config = dict(
    num_hidden_layers=11,
    hidden_size=320,
    n_experts=32,
    experts_per_token=3,
    d_expert=176,
    d_shared_expert=0,
    hidden_act='tanh_gelu',
    moe_layers=[0, 1, 2, 3, 4, 5, 6, 7, 8, 9, 10],
    router_score='softmax',
    normalize_top_k=True,
    routed_scale=1.5,
    balance_loss=0.000942,
    balance_bias=True,
    router_z_loss=0.001,
    init_std_router=0.034,
    lr_router=0.000491,
    num_attention_heads=5,
    num_key_value_heads=5,
    head_dim=64,
    vocab_size=16384,
    norm='layernorm',
    norm_place='pre',
    norm_eps=1e-05,
    positions='rope',
    rope_theta=10000.0,
    rope_fraction=0.5,
    qk_norm=False,
    attn_scale=0.125,
    tie_word_embeddings=False,
    parallel_block=True,
    init='normal',
    init_std_qkv=0.024,
    init_std_o=0.0,
    init_std_up=0.024,
    init_std_down=0.0,
    optimizer='ademamix',
    learning_rate=0.000334,
    beta1=0.9,
    weight_decay=0.82,
    lr_head=0.00744,
    max_grad_norm=2.0,
    warmup_steps=485,
    schedule='wsd',
    decay_fraction=0.914,
    decay_shape='linear',
    final_lr_fraction=0.1,
    batch_tokens=65536,
    max_seq_len=1024,
    doc_mask=False,
    train_tokens=353000000,
    max_steps=5387,
    dataset='wikipedia_en',
)
Below are experts of layer 7 (counted from 0) of a mixture-of-experts language model. Rows are named up (a neuron's input weights, with its number), down (a neuron's output weights, with its number) and show model dimensions 240-319. Each number is 128 + 24 x the weight over its row's rms, rounded and kept within 0 to 255. Numbers have three digits each.
Before each expert's rows: a language model's description of what the expert responds to. This comes from a sample of Wikipedia text that the model never trained on.

# expert 3
Description: Commas, and, or, but, which, who joining list items or clauses, e.g. "Commerce, Science, and Transportation".
up0:107132097190111113109101114108151114091121109102148117141124108134089142086152143132158119121131073099089149120068146112158120154122141139122144144106152112107149139205114080108102101136167092160148111118124129156112105112186159132132115137
down0:148118127122120156102149165115129131132110112100099151123109102133123115138117157138147093154112146092113067164125128145133159145135116132112110153152128100185118115130137136179136138131103171103147132103082132161141108113132135112149155144
up1:130104116090133136125043155150146126168168123142124102123098117144136080115111162124138125106123097111110114138131088142117122189141105125105139139114154103129145127102126163117092165107134146136131149110131129146164158161155129096146113166
down1:137114144168135128129153138136166136134091112145106122123091135076073138126123119102135146143124153117126139100166148080144082121065165145146119139093113122136114124150130112143159150173105121153167135162114105104101103115116088128097139093

# expert 7
Description: Word pieces of transliterated non-English names, mostly Asian, Turkish and Greek, like Kh, Raj, ai, Kam-osh-ita, and non-Latin script bytes.
up0:122131128138145157177133154158072097150136154123151157193112076189092117114137154114115108133120167124153177102097123111145171129129143161129121151149105103105132123112123172098095098112148120124123144136120079139139115175139081117144130112
down0:130139117156165100112098124074157156116125107130096120110093196130173101167124102131123083115128095157148131154114134127130126164128127092152127095120127160173137151140132128140146086106092149143123135162119135141087128117133162147076136148
up1:083147157124141152135081139104148149126136095149131125126103128122123124138116164136169137109120134137151142097179072117137143131126134175158134133116117127138164125129166141159145182093163164108127138111094134133099127131166164113127163137
down1:159102138147133121107185116165108138102130136154132150110189160148149071134117080127086147119116109149135115109142145169121157130066105098132150110156143112132135097110093147092099117129063088159140099148131129147107130138113135126123121104

# expert 13
Description: Periods, colons, semicolons, pipes and line breaks that close fields in citations, URLs, infobox lists, taxonomies and tables.
up0:131146133118114121119160111137140131131155159163137115102124150102177135114148126151122145158135139083095090144161154118086129129122174179114157130136096145127115086144114117092131136062124128138172152138168129188125173115073136159128117092
down0:137113085111116135154098170100130139131144110104155131170143129134101121085166127083134165108126110191132126092126122131147124100110095108134138094140150159110156125120109123144137150129150146124091125137092147125107083113137171116140175104
up1:158109139118090100152102096132130095092101140125137077103152141137168161113129142139154131149154131109091096125160136135123130123101143125125144132123121172117149095130141118155147115126131105110137119098140061097133122121097128138150164125
down1:064149111147111105107124112146093113115113149140125154148114112146138085124145123069126077101075107168138156130108129114139146114087080136149135180110133121093136137147118142184093141130118167160098130120109132162145126136166125134141129108

# expert 19
Description: Name pieces and adjectives in sports and politics, like Republican, National, team, Turkish Super League, and endings such as aly, ia.
up0:149142146154128116120111199126107132113128148143114111130137182155211140158129156105101142086148136141115186143128138156122105106134134127151108109185121121121137120163169151099143098148135146135174112104143116137106136136116132124135143122
down0:080131153134115130130117153161116104115124116110093132143074170098080142150125159124127104129122151075134109116120147136118158125146152092147118125095123088102103137089150130102151124136112101136121118142140173087131128107102131135129083094
up1:132131112112123134130119128141121176129105134122124144112107136119116148129126145168170141128092097122132148114166125085117096140088132113106099140160104148120134152096133151111120127152161089117137091112123089097111139144105132091124133135
down1:114153136125100145107111160115157128115121100116119121101149112120125107148108146063077177097149112136119089149121140169117149110141133120178121150163131116167122091159068125105083143163123166147139107131128157132151094069094153157169125105

# expert 16
Description: The, its, his, their and possessive 's opening noun phrases after prepositions, plus some mid-word pieces in ordinary prose.
up0:120114132130120136117091113178123106116160111162142097184117139145145128109155120104152129081145146118149146127097113136126200120142112123164103110097153157125124156101163121148082091149094118124126103119073151126127137148118138111152175098
down0:133135109142103104130128132121128121152112109134083157100114151127113099108103139137119173151135136172122103133122128100114112128106144120136151143116082128163159106116110124092136141170149151168133103166143119113097101104158088191135087086
up1:088161127120125141100116139159112129127150136136113110103141143107128107093096122122115112095132193066149123137112118146098160123106144127128120141136140108193112167140142124133156129140174130132125154121129138096086126105121137149105168089
down1:128119134124146124127077090135167118102113133142130164126115133154198142157126152125167132096103141151149087119164121142187140088140137133147144134105128082107078133115118155121123130180086123138140108136131145136113139164128104127116151092

# expert 20
Description: Dashes opening infobox lines in biographies, like Alma mater, Ordination, and initial letters of proper names such as B(auske), C(umnock).
up0:130115137113104144149106115174090106113190112092127125138145132125122155103143147104119149174151175090134135095119100113154130113096146127153100097089127176118096069127092103152121114127153110107143110136142144122128113158119169107116154159
down0:112168167127114129113105126137165160120106119154183119191134127126123138161126144102132148135104123125144090128159098131131144190163138141110173155139161112159137184137105112135170098119129140128123114127122138154121116139114094163125126116
up1:086129092127143113099123118159074154084131129136097180063161101128153124109101109151130125130131092092110081132111156129101157114075153110099107151130136164137122103162165081140120162099108092127135126173142158159102144089128135147106110114
down1:150165132143134183085109103163115141114134096149153129127159116133109075128138092136148150133156117111113107152134129172138093144105103145122112084138136134147112155138127133122141096143096144114129101118136069140168146126124097154145140116

# expert 6
Description: Words in biographical and genealogical prose about relatives and roles, such as son, wife, politician, footballer, and "married in".
up0:138109163151077142164138108133127115167165123149131119125123135146135106094081130128128119144128158123130088107150107146123147087157119125125117130159119163140109116118109117128073118107145142164156094126121093166169135143106114156109108118
down0:131129103156132141128142120143128137145094133128104128162142125122109165113152132142143119160134140104097154125108127107167132153108097126136118104135136099184128136141096117107148133104099122156065154124165134139113115159169134138116112168
up1:165141127103163155093181116156122117182093139116134168052123123115100119103149122158160162153131113125150128109100062105161156088116109110100112123146163118133126161162142101131134108133126125116122105135092147073121129133147130171096153131
down1:106130097135133117174123139113161120114184110136133105167131144097139121123131120123114103161129133106101183170145140148091102154157130169175137106102110117168157089116127134125133138109109135164147122114135134106125145110071130111176119156

# expert 5
Description: Month names and time nouns after a year or league name, such as season, years, period, time, mostly in sports biographies.
up0:139103147119122157131166106118121129186077127109075140158081136087135090146129174119123143129143118153117138133154137132129133095097155100130166151173128085162112122126154096074133126144142165127133105138128158108115127109123114112121151131
down0:144161101136120149124143135142100112125149156115175137138159106105127126140125087112103115129107106103129097146112127099105120133107119093137122112140086177156104133117104125145115115103122119130137128150140139133136160139118154115145134136
up1:104138126136117108146124119143120133163108143145104128142134133122105086135124145130079126123114154155114159155096107161162092119151146117140166151136107115142098112118090123115133118133109138174106129123135099113133110105099077176116102147
down1:132146134128140101091089133160114159097160073113149112102132128115140161090146101117172147118077091112122079102164152120088174121098152138106111074136162149139182151096176127131122155150111124122156112114106135145147134108128133111140162119

# expert 1
Description: Forms of be and have (was, is, were, has, been) and verbs or participles right after them in running prose, like killed, reported.
up0:124138138126159165113156145161155130133140148159123139166102132107126123174110187095133110104102138116108178138144168098089156128136126142108133150111090108123139118141111141114137116133118141153169141148126127078145112104140127163126133121
down0:129149109201097122104127129136106174108172141082107127124142111160112099117123126138118137118112120114098123136103160111101116131128140137136129106119131135149110150103156161167146164165133145150076132097139135104138145150110103126114103140
up1:130159138116122150141104104122152152121104135150169112139122169092119116146117139119112132118114121110140104111136117132128121144190055136150095196153112143118114106140193136156162098140133133115099122156148123175181114137133111132116143149
down1:155131113113127118155162167137071106102134114098105166118122110109128128126131148175143146135112182143137119134101119160132100124162129155100124091150132135148158106088132079097153127125179128108160131079101089128104121154092091139071172111

# expert 14
Description: Directions and place words in location descriptions, such as south, western, Park, Mount, plus of and in before County names.
up0:128103166119111068133108070114157154095103116136121141125146161114111107120087133104121164124120152154110136136124137109138143120137161128149148124179107150142139059107109150079192097134107079150144118158135115149130143145136106105148100135
down0:117187119145120159130109159092144119115081151104143098157113098159177111110147093153132128159153079112149144103136110137116095146100086073098091135128139110132112132141154109139095118105148096098123156144123119128132110084147094144107190126
up1:115129128141124098112062144112138105119169173125133152091072122102133134150116129125142155115123153162131104139143141111113101154130128116134124102167136107142150130134122068108204151169147090164107132111112091106156158118121114100152102118
down1:157092115121115114157132087099102130097141107120126122136159124128125120127119086140146172119132104101159143080084126138139149114133138091094116145114145148158081123085108148138118079117080115127124136133151124125092120079188151117136171110

# expert 27
Description: Row-initial pipes and header lines in tables, = in headings and math, and early syllables of names like Bloom, Lim, Pri.
up0:129140074123131141112142085139113189125156132117119162144118102148137121126109121107109088122145143140144154143141151172137106117167124159100127102110130127116139129121110091172089134112134134134133158161131111086118149131120068142121123180
down0:149142154138114161133120163097125095138117080119120121123117134109091134136130155124064125106157120164130121134092087114134118138181073120114126160122116095140114172135128137093117103145145141178125096136112142152129108126159125094144155126
up1:126139146134141106133123194100092073165184161124105138174163132113145125144149102133096100135152134127171127141130114126133156058118138146105128114123106110155152084082154118147096107111108127135105167105120142158121163142110117164107169119
down1:116127096116110181114141109124146127141125170137158165111109136122100124117116112133110149115126151121105104124097174120134110162118158081095119133103127124100100126121114149126148124171138128100121102179094157121110107132121133126170116118

# expert 17
Description: Full stops, semicolons, paragraph breaks, heading markers and table pipes ending units; also abbreviation periods like S. and L.A.
up0:133144139157058166142077094115102128158159106130136125117108096103147106119112138133121107117134174114139135126124196115128140137149132117096134170164111100188128143087095143148115128138117132114099137140156079126183097122143122117122112104
down0:088122141113134098144137125087147127131105157108131113121090173107154114122145112125131131119159144182125156133160129134141126145126109112166092146157130097102100172126120152055139141129127144100115156091146108108158116141110178104121183146
up1:144172085145117145112136091123097101140153092118154172144108107151107094131142098161124120151101114109168122121114082139165128100111093136117155115109102119142171134083148074105130110098071149176143143108110102157138106145120121142105111131
down1:130101107091147166145138106136141086130132158140093114120119106114110103174154169135119150152151136142171132110128150082115144168119145116110135119104172134084113101115081122161131111123117120150107102093110119126133131124145112133091141154

# expert 8
Description: Nouns starting infobox fields or following an article, such as Type, System, Tracks, Coordinates, built, city, role.
up0:132157114149125148132110135122106128137106100147120146142058114131147095145090108095068123098120102129132131115088115121136116165126123139153136133126117119097134148146158109100068123140109150088087140141095094124079139143125144140126149091
down0:110101141138142131145122160119141186088120136127108084110183110139167165125135121139161134151154121108102150165100111145110142131126178133146122127103143127144148159146137147154180134154126171127093099077130112132143147109155073137137164150
up1:098146108113135075179131134144104155144099159116109137132116144111117155130071081147124125112170150078127141126053134137111123141105182122133097110107097125121184078155117108115133114061122136135155152131147158116115131123118128103127099124
down1:096131148168060118115143103130092132141111113125133130153132132144145050152140159140130158113138110154151173100165158103145105144122085117122149130134143111122144125112139139115151158158127134124152141112132110131102180173130111102133160121